config = dict(
    n_layer=12,
    d_model=128,
    n_experts=128,
    experts_per_token=4,
    d_expert=32,
    d_shared_expert=64,
    activation='swiglu',
    moe_layers=[0, 1, 2, 3, 4, 5, 6, 7, 8, 9, 10, 11],
    router_score='softmax',
    normalize_top_k=True,
    routed_scale=2.5,
    balance_loss=0.00014,
    balance_bias=True,
    shared_expert_gate=True,
    init_std_router=0.0108,
    lr_router=0.0011,
    vocab_size=1235,
    norm='rmsnorm',
    norm_eps=1e-05,
    tie_embeddings=True,
    optimizer='soap_variant',
    lr=0.00478,
    beta1=0.95,
    beta2=0.95,
    grad_clip=2.0,
    batch_tokens=131072,
    seq_len=1024,
    train_tokens=638300000,
    steps=4870,
    dataset='wikipedia_en',
)
Below are experts of layer 8 (counted from 0) of a mixture-of-experts language model. Rows are named router (the router's row for the expert), gate (a neuron's input weights, with its number), up (a neuron's input weights, with its number) and show model dimensions 0-127. Each number is 128 + 24 x the weight over its row's rms, rounded and kept within 0 to 255. Numbers have three digits each.
After each expert's rows: a language model's description of what the expert responds to. This comes from a sample of Wikipedia text that the model never trained on.

# expert 36
router:133176094096179080096125141143146145140096092121153150136123110116100115138133159105129151100149136128104145090144173137094170141144148111110100098113173098151144151113144131130133126130107142172135115155106143112127129115144189111139154152099109120126123161083106098154097124143128127101137141133132168142146131118116169124113154135125082162148151154132131088090169158085134115149158
gate1:136160153123134119112159143136156131120138124117179141153117141120111126140068128095092122156142119066135136089123130101147141147146151145097147139138120116156132142076141098134143112099120097122105164139134141179092120129166142101109096177080139115107145101140089099127137141091138142092160130094124165121124104113118140160105107120128110165119133121151151159172121124063153145111104
up1:129133094146154138146176111097132134136152137136131124089146166104162121146115141071117111155113114150128118136140142179158161148125095134152135114143114108116194155132168104153149129130096137092082109143147094097104106095148124103094135104080166126150145116133143172117085151153150086131111105139152129114150132148184119124112123161124096136155126123147128091108163132136147141150109
gate2:126104153104117117108057138175135159118097079156106105097128129119155130103083137091082129113070110143130171106124131104130121158166125146101123135145093124124120072139117115122110118132112163101157115169083137125134117104105142137107119153099098126132125143159097154144158101126109126124104134154138150142106095153129125068187135130102155150138125108135133130124100132123092105126106
up2:123149126142140126160183148120115093132134142077127106112104119127113103162126117163193129160153122153139096131132160129096131099112110141109156130152152129165146181118159127108133157135106138128113135137063136096135117173116129113141103106115141105098116104113140129112110142133175177129139092118121127105118089124127096199067116129162145142114119140138110116116170129106131133123171
gate3:122119088112136113165139153124107097108098129107150157158152135156112132117127149103184181093132151105137206150168160101107172138107133139152138147154151097174105140114102137119177144105150143157105148145091135128146125140125141164139129148107083114128130097096133115121097114139118171142130140130145169104126141119100171136126146106144115137122155159097124135107171142161128100114148
up3:134160138131127075104140115087118110115107134134116088131141112106142130075127128179124091124108091135144091146138163108168125138107099179118095131120179098121137097159133110115120116161140140136122103143152104078132123133128101125117127137121124154181127118141116157092151120141139097156103145162106114113093147149123149138098076103109161150123074078127159118125130100102136124151169
Description: Word-initial pieces of proper names, mostly R, plus Sp, Ju, Jo, e.g. Ricardo, Rabat, Costa Rica, José, Rovers.

# expert 33
router:164124137138120148097083118087144158157121176178128124109091118151103151131137154132132127133164147148086107129158150114101129117129153153109120135162129083124151160138166114123104086131120138094142139128169117134129120113144164125107141117141104113110185155093140102130112116129152102163144140102147111101096133161084136182099153142067145093095128117163124135105151136140116116164113
gate1:202106145116133132095138106116130145114077114134123116141116183155082118087128130136128111162169141081130139133141159111146130154175100169125126175121106142168103153131178155117124151108135125131110142105138139130142120168111157121110143170161133114128141134121089118112134151118165103086167136128162120136119106118122115123158087126108141132162177116139159176122146113128113145154097
up1:122158095132186102080125094061110119113094147143117127124128109133124144101126104123153098094120117155146122131131177135135115148127098145142109098152119137161141144108149141119104110124125114125099177136136137181143133116118141089141180153155117156117129175116125112164084141125166090105169100126120079121136112131075112131136126120162135074142110099124147124140168112128136097116112
gate2:120153125158151146121103114129129144151130143123089196125132139136105145137117212170078136128146133100087153117098118108154100121094094154103132102166132106107105114107118113104141098155130145131150116121129110131158136154129130142172155121165109131157102140120132145110143124123133139126149102153119100115127136152092122115146122067122160157181111163122140114132171121125195152139108
up2:160136128104156148145135051140151136128167116089132107103122107080148125115132098093120145160116136074139093112098114129115156117107146126162119099114099149120151120124130132162141119119150137091123120110112130081145112129137104128146126095095124131182110134154150133134157147074157115105135140115108160142174090126192148120108119118094143164105143115170116139125105103139080122141106
gate3:146092174090101154126096146126104141137114106126148111145076135139122136139114140133157098115158203087081176109152160176138117144112130137099153106147121104095155126139135121091141145117147148109138124178190132165131135110137101120172158186139137115168156120135126132135116125092123138120123127097141127129105184137117141131129117178136117138135129116133126132116132140101158125165146
up3:110132147160090156128168108125126130129135119136118108095119113136138111128074118088134153103146160139100132157136139129141133144084137134115115100149102135079100132145133121119191162130109130107147104106130140171123148092138099130130130132137105134128139106121101132132119134123099133107143104113144143129124078149173161140132086136090116182128169066163096092182062111127144123153109
Description: The w in northwest or southwest, word-initial w or W, and first pieces of place and nationality names like Sw, Eng, Brit, Austral, New.

# expert 28
router:140079079117140128112124138153171138166108133109150148106149163138125125145134138151164190105136122120157111152089128124119149174115134154124080151186118119084153110135120157077136147113066155128127173120125083114134145128155154111101094084152117114147131143136118127145155148106173138150128106112121130098130140085098157149148145132154139137121131153132126083118126115110136111106151
gate1:115177146123132134098134154138113113152168118139179105127148095099131062127144128108065121150121100117095118110098130115116103073140097112128147110113149148127126141120192094158111144106154086157149090150119146160172115128127087146150180136134118141125106144113122145145122104117080147139127112101136155108142110141151123127130097118114121120092138093132136135116120132139087182123097
up1:151157156137132129161106123090116144068191159147112107137086140119146139106123157138123158132097136153148150152172138112106166132103103101135163137117121155130137147108128099111107147165169140122144126133122159132146131129074087122124138174084142138104135100151097109091171141164128090144099152120125117167109098139163145144140148128144159098135068140109121127103148124148126158137123
gate2:141137106147118137135110110105130077094100155124148129117122143123140129091143116147124153098103140152121167143115131092100139141112163166119120133165177154167144086135130141121145098166094154147129180171102101112133167116134128138153136131112090132124157124175153152116131131123118108119116114146093098135075136147113133122146174182136165121104175164107085143107114091148105117113101
up2:127139148143199145126136151147144118142148163105140170122143101159123121146162106115106128126115075120143147135069168146145120088128055095089151095117146124143111159132118131131124165096096101138112129103128128102164115159152124132139135134145183114123124138142131155095132133107062134145130165130167123095117099128136093136117114128135085141110148116148109070137115130115120136128098
gate3:116108107099131165121114123175095105147126151074161101152124158135144113104158153165132138142102171140121164126097145130146157167075141177117140074124158165122134171122145163084125146151138119149088128139079140109132099124116114142126147109127084102141137067161089108173110112111127150129154118103143137123097109144112149130110136116158112145104115136128110128143148119126104109111152
up3:121140129111128084119099155144191137092116154121130166108161141149107126117136171106127093134113115153082088075109153126145142151122103136101115141164138104143142104125145139175117132127115116150124111158143099112139149145104117122175138147116142163111124150122151152150103114141109155110140083130169182126149152128115139152141108171102107133132115122131146097152097132192151065104126
Description: Word-initial S or s pieces beginning words and names, often after pipes or dashes, as in Symbol, Slovenia, sold, saints.

# expert 43
router:112093118091134121171160136101095103160166123140163152123139182108152154161120120116149110132152100076104135167112139136114121100146154168165124122117120143117149134147094131141138089113096111135130123137098096183181101121167111130104106145163150158088131169135153104130149121138148092116141080144143150133132121160120115147141160107108117121152114133101167107119102158139091134129159
gate1:145078123099120103160139116118089091086145110126112104144130084077115113109124126147152129116141106109095085115115099113124137112172111115113124118161131098129186099140105121108131130122123122139142127158119120126166107150131166118121106131177128122138148150121130163143147140101126129096140108148137149109121072085134105137164148125063158174174119157131105155138157164107142125076131
up1:158139097122118083130128115136160119174145132131145099131131148120119116120154107136125137136155126145118134123131160161156132143120076137168172119100109117132135129166152130139087107132133110125129116068138112124086120130090127123108119103081110127100087094182147117159145148142113109140126169144076157140126151108108147146144139105139116113173113126076120166067129154187132149163115
gate2:153117160093164123118097087145107108129154107151125101115119114151163117143112151131079150106118139122129098128142090159166096112146140102115101137174137126152117124124101137110131135149096095155145118161120149105150159108108152135136118112113141172176160156116136152130123079090141144121111114150129095072104143149103148067064119115123136129176113134117164130155143131155148143132096
up2:127149083135130153168138157118140136150153113137160106169190121130097110130133099129127107088096128112106146121112159133111125129141131086124171151119137113106174141155141117130114087124153134150072144095126117163082121090115133122106163122112113102079126134145118126112143168142142183133108135142161148183132138071153083137164117133122127087133145127146091134105146145143118150108123
gate3:095135149076130141125100146116094066168132126139121170161117156123164122140144074120113121142119084122140149097163113129111151142117088163120144090145119113131141119150125117152143127180094137125130160135100124160154127102104101122100151143182125124147148148105109082169124106115122128121131121100109182116153145126145134078148093115144114158142144167089164147115144155110105108127134
up3:104138104104139120122106129133113089122124123182126150125138099129131112105113133115154122111155118105125113134100126128138123103128093131127100108113104138110151158117114153158157128154162122081099102087143117120164168172101113073102107136123148101172129076101130143164145119185122180141110154192082127154157132117135098103126121126150110149100103102123130103124124135178150159099147
Description: Word-initial t, T, B, J, Y, K after a space, often in lists or tables, such as t-ypes, t-ribute, T-op, B-iomarkers.

# expert 9
router:153063115093157111119140142130117086152103144116103123141138125091145113114105127088151111130113130080114148132103166152086118091120160128117097147123098112138111111125134166095096101126146128126138151131135131097122125085120138130084145139117146159125118171177155121130142150136122094150145117116111123158104158177168145147082147143125148127122161157172186131116150185125132119116156
gate1:105129118119122128159134111149175136134124137085119094150139093142143147133127139172110089113111140121152179166188139121102130142162154122074113112161127165130155152124124131077126162115131110178096155096133156114131106100132161115131141136134116137140132080139112097149149124138096128136138125126105151164140108092150100129141148142177188117104116158115095097118142134163137161168128
up1:155130119185134178126170103105083166170113166117138129137138108168131145081139171094140159118120148120117127068124154136135137141130120116151178135127124122136130127135154092119173163150118135152120107116108175140158151137142152157134103133105141142116116159052101120141127118114128138136119136132073101181115134154130135118102116150150126141169098135126122114124143144130133169160107
gate2:112072081108146113157147101108114083098161132098153183149117120118096120158126114127129142188164085116128160107171139131129101116145121113147106157131119145112164117129123084149116117132106136144115097180136110107143084097114146122144077102105127141130157168157137086125154146166136123126167119112140138105100143136110129152129131112138135126127139183162143118159110138114158103120102
up2:171125127140129086132144143119113069113174073124136165138126132140048082128109152098123135127128133117149102127110113100133129109136140096140102104097132129148145145079173091116132121149095135118097118127140128143125115122136131137121147116164125113113180135150119175087133157144148136147145125132137147148112160084105129153145125150115123102152155138178155175138131116141198141117117
gate3:118085163143120151138080137088148170156130095095126098146139100158131130092107134189150149139162126139105141132108120153140155190104146111119116122109111098139115128100117177141115109132121128125127151131151148112117129095076173107104131147134132142152137113109120103137120115101193127133133068120121122193128166097131138121133127135141159115123142143163144151093132135117185129130146
up3:120121126114170127101180119140135129118097167154115126126178098144157104100093148134163143130147086159116125175146128124132158168139137126144144109120164101104173099152150167140117164143150121074119175118150119104163126138134122107125087131139148136132097115117116119118111130123119140125156132147114158095155124131124102140095145114159126183079174178129128127131157132138120180099157
Description: Word-initial n, N and J pieces (next, named, national, Nigam, James) plus lead bytes of accented, Cyrillic, Japanese or Arabic characters.

# expert 55
router:121069137131109090121158133117155151126113138165188135136166143106117151128123098098168141148093111129135138096090134155120145108114112174155157104117114133121118160139157151119119118123142130136120120102126115144139171166137121147166122085125114089118115114138160150170115173119116119128104129117140071128132137134102148077120128103113178137098121123126154103051111138087129124130086
gate1:125114134138121094098160081095115111126147110146100133162140167100129160089107146110172090144129097135134158166135166108106122120120143122097172140144147131117149135123126098140151151150132124147103104132108130139170140100129126143119173156165135176074123093161107139145154159133136120143137118132147125149106141090080150148071152166097136096102154105157105143100140088141129115136095
up1:142152142117137141094108140142100148142081114126143147106158091160128119135113137167127187132110135129129108142116106093112147153111118127114090121181122145160138120170152083124136105104178096132153108112156126079122157136133115155124131123149143115168104117174166142135122137090155117111089160124081114134115136135148102126108139094175093115155123140105107137173141099159157089094143
gate2:098122139155112158138119107101141149120121099135132138091139087156101122154099148091158090113157105149143149136106130155181134116145103175132149105166145153104159123096124126135126102116104101145054132122099122153143117126144137132167144114146120164125140133173138142101105166155160130118140136135107082124075116091108124134092122149142106112142098168108115133104113092114152187143118
up2:154147127112154105136092128133109137146141104116097097162129150124113166098155100166110132137122149141131089120141136115123121107141140108125114156107087087124108140119119174098163131154160126117150065135153177120142118136093116152124158175123125081136137109155104105115084129134105116162110112147152143142148134150155144108129158112127150156080134099124168189108125163139078144086127
gate3:145109097124143110089119144141103100064160126123155109150108120173109081121085075147113106105126155097139113125170124080161120089119121154118095096130147133161125128102147130134110096133144136152123115147131147119123131096108125140095118140096175161151126143109113092156142097141115073131137119116136099155127140112107140121150147109117137121161078131121121051132104133169132113109116
up3:160158090164114157146161142100141082149109159099106163128124145111136157137135151150122134151131107147148163177170098121113116113140150170154125130141117092105156130111089119144141118149194127110112134146137114119111077149098089111163113140128126121134149142153138138131184132114117121107109122149166170153162123146170148102137124174109132124140089149124108128158161157152158136104155
Description: Hyphens, en dashes, slashes and spaces joining compounds, scores and dates, such as Ritz-Carlton, high-pressure, 6–32, 12/27/1974.

# expert 27
router:147100152095140112148133142086131111118131151097114104115134116171139126051123138130123090153132151153100124149158138119123109106132112120142141106130126134092129103116144149106125123168129113146152182124113154148120168144109167127127130139160090090105141149160138095131148141104136126109167117078149139170124106140131163167115104147100087099123171123118145108061121140100169151162106
gate1:124092068090128112135130102155085127097086182100188139151129140127137121086094100159149132134139124120131136155132105114156117117103130135130171131123137109123112108141145124097137127161176164065124181101083153124133149124105127159093136142162125130131122123141097133095150118110154124146107153096076093147124116119110159150140132158103129134109141153114132145084138116165135134151129
up1:114115134118140137157142101115144133087146098105100131100140132168090145120133200119112153153155138144119114116150086124172128166128152152136098129119161169078152172125122143114090152111168153135150164156146135074126092149128098123137090130120171124124070129100108157136133110135122107132106149113112094104134141107144108140128146110168135123171116088123117143146109148137123142127179
gate2:155109125126125149129101104102140127129125102097106092140104140124134059086175135122124123158147136080134079111149117137123103152166075080119110141130115126114079138136148158088147125164133153127140148136145144123165132093137156159099114138118141120129132123150155121151094100078123122118135086122100143163103119103116160080093097127123117131108172139092127108124111175114090120143129
up2:160147134133121111162124117112110110152121108132143124122135126136150128142122073125189105112088158138170111126122145117114124176124136142153091137139137132160139092103128115103096095085161111123120114095130150120133151104135137151159136155156150141137148095168100108149123183090095147132143171125154122071153126132124112133152129162101160186162095135137135121134143116108074179111127
gate3:122116098128151156167106156146126139130102116100157110121133149121099087101114153101129152146123101173094134119150193113158141138154101147122152116091145116089108096121130141150080100087112118116138104133143147113112147155061138161175103146148177146088128126105113166096147136120138101153122135126129162118122138081132159150139137156076125130110117152102130089133133144150152148135118
up3:136121148170160134105144150142149119091135110120057096116145161181115118122120122098114127125107131129090151098144184138147140098127135144090154130155137153160119108179155097143127082166136131104127125106156101132135135166111135124119147076116132152116128156107143126126142093127116138151107136123119102144129138111119140155088128178139077148122130142150099121105158147121139100082061
Description: Inner pieces of proper names after a capital letter, like he in Wheaton, Wheeler, Wilhelm, ou in Louis, plus capital O or U starts.

# expert 40
router:121130104134099144096113104131144095140135128141156133157105171137125142144148120125133162114124116077138127135142092106098156134157153101141131162097078138146101126153115112125115153108151146080118111140131121096141089139101123102104159088083132105150168130157113147161108154112154113120143115060162157100158153108106112079122108138137125140109111113100127103138089101145182178142118
gate1:090115155132094119118138157114119141082129104154150134110145161137158156135151139143175133139078134145129125136169110111185131169116133126135096152130101157131152124114144116155151137103123118097110129140142119138155157127042153102139144160121137127113132104153139107194136162128143107120138058112152124096139103096100135088125109139123129130137104121128143171124127090126116178162124
up1:145117113127135153098116122154122126106117122119110086132133120169070112125128128108125113106123130114129104099127122130101147122126063104138107095101132131106122088139142140096161130151118145152147135088136109129127136156194136158148162162132091138136129144137136134157153139171100128104140156124082109126119099087164092177126122102131146096124149089112105119061126153166085089160128
gate2:127137111152132161109107137143141100134158140143181151120108159099137094134144117128149210152147090134165157132147110151106139145138139159108181158170086098112127087109130121127156150161100111134143123147132126149106138082105147139163127097148157118143152101137110117135145117131145120102116123100133142112136179137119142109150171109156135115121172169108115089174106127119162163138112
up2:135083134168125137141123150110112124113137163136165126176086109153125116129138125114127117165102192139151109163106148174142130113137154074138127136101108140122128096103139161139149105112153119096126139103129135182155138177144140190163135130099147104141121112099152163112141097126148150102110140149167142053116136099094138124132129110126101111148139143107126087160139123120132155114119
gate3:134107142118119133120105116116097112166175119108161102146095141149090130157141123124146148119153138114137152121143162134140167116152188141123136144108127093103090120104089108160105143157114139126138099123125102124109106143147153175127110108119066133156092146112102135144092155076146105144217131101133099135085133119113144109118140136127128172127145152150124103177111112125133147158130
up3:145068149113117122125138123161112140143140071114113117100120095088127163137140118126119112121147121135158136155112112116105164183139130125140144057116140115131103121122124157163108140127191102146169140136086147128163094105138131151159154173125122101142124129096124146138131167112089147172115131081152122135120084108116157107102124127093078134122126112117144151132112129143181131152115
Description: Inner pieces like ig, is, or, il, id after an initial letter, as in or-ig-in, h-ig-her, pr-is-oners, Jacksonv-il-le.

# expert 48
router:184126177135105099105153130145142124158082159132127160159101154131077112140164156107107132128156104094113131078116107142084091148148137173100125111138154112145120135128150172103166093130170149114130118097133128115173154136141147117109112160129111135145123125114142134118117106110140154076143162159152133137141143139116151110118121144135123084108139151078119114159140106148178103160136
gate1:142153151147107110147124112123102145102124108150105149169159149074112157116147156103102103140144123112131170108090094117091158130138109144075125127150112107161133166132155115134146144102140065116122077147148131129155103189106144132108138145107159118141159143143137125149105148078111153099142161085151129105109126156114114154126157121133122091088125119128114134136123104166122080160142
up1:163106137116122142166112128118146121154110126174122131119098144107117120127123162115128115121110137088110152116127139137103108099159102134104137135171122129125120138122137093085125108116146108112119129155159145112151110118138192154111135184071100140198194132131147122121141092119127137161098204112137126147110101150145115131123148110139121121119156086132151127149131150112132083180162
gate2:139149141140156102132097110099102137113127117150130140117087113144147124137113160153107116146131162107106177155133115090095128129139144143123150060126163099109164165155161170082148113146137107126093112127118105083095137123152150145130147101114118152185164158085079110122132110111094107140100125117127126128106124124143149131115153152133129109121163164125124106130204130114128147133171
up2:143104143097140134082143118125076156156145122114124133147162132153155138115108139075068114150133147131128145113115147118094139169111126152141131091145098096098125090134116157092135128114115130111136133116110116091148094174109162142153087143106098125152169136173092119149125098118097125175134134126121085112116095157188136109140131103096107142185107134104125135137147131116101105122151
gate3:124112123153143114157181083103144124106095138095103128107084126180111099083092125112140116140101117111116154130148124106141131173112109143136147108121153101142136138076128167148168093131155172162103145167097098080113171110119118134125108164114118120152131142138121108119146158156155164128106143097115141119158106129112114156101172160131177112105106150121112113134161120127126103111107
up3:082131126151179130121105142140114128113153122147138099098131155124092107166127134138107147129087087124100038104142148162119169106148150053118101131173136126126117114110175111092118178112128089162108101124128119096133126156162143126121142149104105126147133152148116138153140119135146143157112102102176121121128119152163123143138137076109120122145120128156130107153133123107132113134099
Description: Word-initial p or P and pieces like ep, app, dep, rep, e.g. public, panic, power, Independent, Recep.

# expert 52
router:121135117169157156163105103111127164130118155144126113099113150137127127107127112096145130100166124144151136120115106123103190161127189101139126167127115136114145136141134117168136130129124119130168158121123126130113130136124126125190153173127125113127129145076079085108152111123151146182139135136120145154115152073091138124114098161169132095105138167141111138112164093154114134083160
gate1:098168119151111120146127090137116163148112166102139141163129162121136132129119100142144187154148146100121154099137142139141190113132093151144105162129141136128103126145125105146151130134105125110123120167123178170175108167108108124161133195130119113176162109114138143128158123120178131120158134114097161151148163098109125127116148149163145120085155124131099084124106113129119096121124
up1:130123140115129143113111148154146096156141132122115121132168109171145160138146120103117086140078089108161124123082111138134105164121110180110130162098113128100159144160115108103118120058138140130124154134153130134116150148163073125125102103109147151084100108174134134136135130133094094110113130142152137103117137129146123116099083108080131115139134110098151135156099112157121170177095
gate2:094081129135084125186157115107100149137151133120122119124129150138142097100092138117157148121134162120121166089120113151145166167118174144108146142146128108117107109110120164129108101119164184138141149130108144192125136133067095120097101182108137097109119108116085122136135085114123143136154138110106126137136126092117125124115090119127167168131136126143123169111160137115133164112108
up2:124137176182096175156095144109119115093111134120144165152098132147111096109112122109129138116141135116132127122096185087078122075137118112132114144141116127134140106127154142115128134108121136096125085134105158099143103147125102098142148132161159115138159124142124140126157119108130158157138136138186150098087177091107123129148137089121136142121181111146153190138107145111142129118170
gate3:127119091155126131154097134142111117154101137159133105133149147095145206144119102158106165109168093114139125126172109115114144107157116125142094160162128105064102115100131109157118065133099102179124144181108164138117124121129160152139140141114128126166157159165094139108158138115147142146165156105129108124124109113108128144139137117153134123108106149149155101119113086139108117137135
up3:122080091123133179126144111154115138136082115068150123153094123093152156167117178158117125080118126170122138112131127109142141117120161157160116126138110123133168127133137163139167115160117106135145127156158161121131102128088148076134100136128141133147138095122120135131165129152149114163133116094154102119108102107089125116116115154162127084118097146158113125130133102155120074093096
Description: Pieces like th, arl, ist in names and ordinals, plus month and common first names, e.g. E-th-an, 5-th, December, John.

# expert 5
router:158129110114085101109144122113116093149105134170166149106139158106152122170123164176155098137159119104138145150127129093133147154158120123116138158129156107099153153097121087097099149135147115159110113132142130089141130136141179123134142099120136129118109114144142121142118174116087160141134169088066165126174150151075118095141170110146117119109135130119116136126164159127138136143089
gate1:136128150123120097184157109103096118128103133110109130110098136142152069155092124133149158154130116125126175100101145165094139149134159096134113123168150124110173121193126127147124122131144124107115095147112139120158155119151120114134122134121185117153081129151116100147150158135114117121140106099095176127125149168100099129124147153130127143136101150142119163072105098173122132086120
up1:124150135091138150122146106123159140131112114151148152104110186139130159176132079127138107146092170171141127154126127125157153133121142128140145087123154149119160128122114154136149191131132128119131160140153123085128154149093083138081155152128126100132126119148161120102134173149132156120102098146132121130108151141107169092157135141129131147144130140179117153131085073100143167172140
gate2:195142165121090138159098089079093123137118133131108102100138112140127142162117153155154124140132121108134171096150144152121125119110141140117121143137145112123130150106148100146121183174138145122089118112122169145141125129123125147110149089104107106135102058124152147168151148103142140078114137103111123168111174115097172121121143093145140140137103132122110150116144148147178105164122
up2:111107161115160123113149151144120111120158110113116113127122098141092139174125072134146129119129144147113133136146151139134057125111130161146119078161139106147111118138142118157135112078135146104152129125118089134097092109136155119131154131178137124142138166156121098147145131159111106063120080217132128121141116103141099151147119157126092120148098129125121111113140124127092121160165
gate3:144155104140089133093140084118122135129119127155156168129150188097115134103150131128133124138157102149150123124134111106133140184169130130140094103175121135134104155102155131132122143158134134116131127114094135126135140186084151149129170111108123142121091091103095108157118185131115148120163144082186119085121132148102128099092112128157126087098143124102143123141125142111135102119083
up3:153122141112099108125130128111144113111123119149149132130104118177114103124098119145135147061144179118102140146130129087123149140119118123138105115112103111116121113149124110128151118184106161164128108138119165120138090139141140177150083073156161161162095132095126099108126173064109173122119104128153108099119140114132130128135091092134115121102165113141104138132127118145162130178170
Description: First piece of a split English word, usually a prefix like re, dis, de, sub, co, as in re|ceived, dis|covers, sub|ject.

# expert 60
router:131175106100184150110086168102105103118178142110109121094105143101150124167122076116150172144137076125151125093128114123138131103154131132142092108090147093127119136112124171093141117119124138172131126148078142130133104069128113113102138124151136159141106111144168117107161107167112113125110121121142117128126157123165104149113162093123089135108133148115100119125123136150171131159119
gate3:155171150112117109139155139126104078150122120137094120139170131100135149146125106087146115157139146125128179097144113153127101146128130113117096155179141091130089110134147122119140107089087117126080126148122142141160081079137159108122141121132153124110122117116139197138115099167137093145140087084108127150103134125128120117124159107117088144101145128137178149116157150101125117170114
up3:176143158137101158163124136121126128075077179094106138096125108132151136101144138158110138153125168080127080152161111141110143135130158123123107142145090158119164111127117120163143134087143159133120176132149110166138155170148134142128102146090125112115113114103092155146128150100100119129108120128064171175104127101140111122093151109123134167140129111107135120157132138122108138135146
gate4:145152119121129129120128141152136074129128145127121136125084097101133089106137121102131147164129129120098151117074117152121111137149140138103108170157105087115106123114171128111142146084168130156116072113113158137148113090101121103137100127095121148185113123165146172162102069138146111121150126139112105136131144104153109109099153119137116102123102111137127094093163163146166125145078
up4:125120132149113097093139091128126106112115101135134107120128134135108154144170116108143144112125121125095156140146132121114166108117135137178126126108112168129123159092134133082155107157164141085156129141148149122103115171112141121092101142116103105097125179110105072152130128138125119166119142098183161150125116118144163130062091135156112120112172101119115131190082139150135107144147
gate5:196187090118128162126129130103087136133138096141130106131130160113142090138141148112140153155151095094176121100149146111171113174139155143127134101168142080090152113112118140095122153112158134158118088106135104114151127074122134123096156122129129108123146078172105112129156126107145073122158139152131149129117114117150143138154166123152153121133140133123134114119149130104154132158096
up5:091093124139125087097101152154119146159117126132127147137171089112088123085119131183110126135132131101120149126127127105104132132075114098110132129088147186156116104161083119096149147103159121131110147114100166104133129163123113124146107144126112125180115135076120120161150131132121137113086090155103116128186116130143110113091122097101122135103130138117130113119124157145141062123144
Description: Single vowels and letters inside words, especially i, u, m, t, and accented letters, e.g. period, guardian, fatigues, tale.

# expert 59
router:159091135082124103110135159102134099138105107133128110090157142154129136122135099135122099127124137124143116084148134114102124189117131151116152116141160118102103125168164115096110180144130170154158141139163143090109134131114107110095144099167144127104138135132091105131088159147116156132111125133112160130132045104125109142111148122151103124107184102134154109086138167104115129144154
gate0:134112145127086130140136151103106137158154148112114136114123132105120155155116160119085165165163138148167172146149149110135159126129134126150135154164102139105127082104120132168137132151130133127136099163073128150119152074143117146132157121149159058128137109106077120141128087164109126157140116137120141085122099122114129158088132101126151128147138134146113097069105112106124143105077
up0:129118140137163166094148087136167128100143128198178166136117094170131137066135173090151117072136111141116102171121131089089109144128129113137130132099099142133131133132114148155124121123168130116145110136126156158142113123121157125125072117116139141173134149169134116162124167086143127126138138123139151144125160159099143118170117137116124167146105127115145152133116124128117164162142
gate1:141152135116116109171182136116142155128156137083118126157104117124160093142101138116142077114118175166147154126154170106091109093138126126137132086134121123125140089117148130126138104118154119120115088146159160139123134141143106147180119135123124095117131108147137116122124102128119097119176132095108161094109085084100144132092121136097157114160116122104096140062153121145107146145079
up1:112111117144108118165159146084080103152131130117110121117107156150159099109127142151143178144094111123134087167138139133120111155114148123126165150111148147108130091104080143099122101142116119108146133077119145136113138096142162157156143089108140112110128183133089156160144140082154145121163155110092143125130159119108162064133128145108140110155097140095089111151112117095116142127123
gate2:107105150114124147106116084130088131104123083128159139122089155157137134124149140126109153054133130125153179179141117131123129145118143129137148092121165102145134111087144159104100146120137111113125071153146168120101102114136142133146105140127134118159133115144120118162139050147106117106132133123122155116089122134100166124172101156144085148127152142069115106112143109102109116140131
up2:109147107074118148137152146146072113147115072163137140137133152121194163115125124159140130108150137091156174172156117156135126130109154161133120131132156097126108107117114115135150134141146142151101112156130138080113099114117195139108130145140164112122104116132111113147092097127105103148113137099119163085135115129125132118129152121120089157083138145097153123147172098109124100130087
Description: Opening pieces of proper names, often non-English or accented, in lists, titles and taxonomy, such as Al, El, Mar, Le, Jo.

# expert 30
router:152149162149127107115092105107131110098174131110164124117104126160117147136128127148168162115126171110133140118106182102132129091146100097105143109165139109165117135121136135099115163159160142117115097119138130115152134140152080122115125133147193120157119100155128161132157127077136117153118095175142117177130112133114090111182169115156154123141130118112151134088142157150147147096134
gate1:160097152174145097124122123154155123124150116114138083106120116085135131117087144141163184146147183142110155118172145109127125109141104153150150131116135134152126092110148150094129136167131157130110113115137151172155090162160123129102119128108127111133098113125121094126137123093079111151115136164072125124117115110083140161148150137150129140146093126090096106068116164121140151111114
up1:109114176151113107075112151148083087107139125120109116131105099150117152137139113130151140124132131116191139131131087152138151120135119112087178114172154146089154086158114098149181137108080107155124106116133117100111154136096156165084186098108115138153145139133106128134119080147126083135134161102119110124125122134110149120137130140127114122109129122093150116092104138123104165135129
gate2:118115127155147123127113102091071109087133102087143092128115124129160149117161166170150130127147150128132133091111150101157119092147125149130139143156159134172118136106147135122088102129116124132111138110151174137149126102164128104127128126115177162133147140155138135105170124135157151180155097161089163125176090130101083121171103119123146136114123121109130137115101141128178117077134
up2:112071113098109124130096129178142161168106111136106134106096114174126112121126140110120105109107096129119128121129110115113078130146146069110163125130154141126085082113096123163131137098110102136181120097091110132124112142085147128111154126111108106144105137109118106119134145150162135120138122133112148112091133175139172157129145109137127160153148167110139115159169089131076145158106
gate3:142115154159152100129091118072115106108139170144107150123143133134123071091148113094118114137116173153132155110142167133159127119125143085144133129137125095129126106152144147117141138144122157113117116130151162161140117118127110111072134130143121108150140126088125138114067106078180112111101127145144124167097101101122118112172136130162184095127140094077115088119112124142153138146140
up3:068132139128114146109120092127136139126172149094128151114137133103103096121098150109094118150142158109135196120165134090119096115154119107145123107133081153092140147148098126080118157160159141137126127099168133125139119167092134145103159112121143090114130108150095091134150092094125109130110136118130104119103127101091121150164110127145129119152092123094073150120091087147114147133153
Description: Degree, minute and second marks, km units and field starts in place infoboxes, e.g. Time zone, Region, 47°20′40″.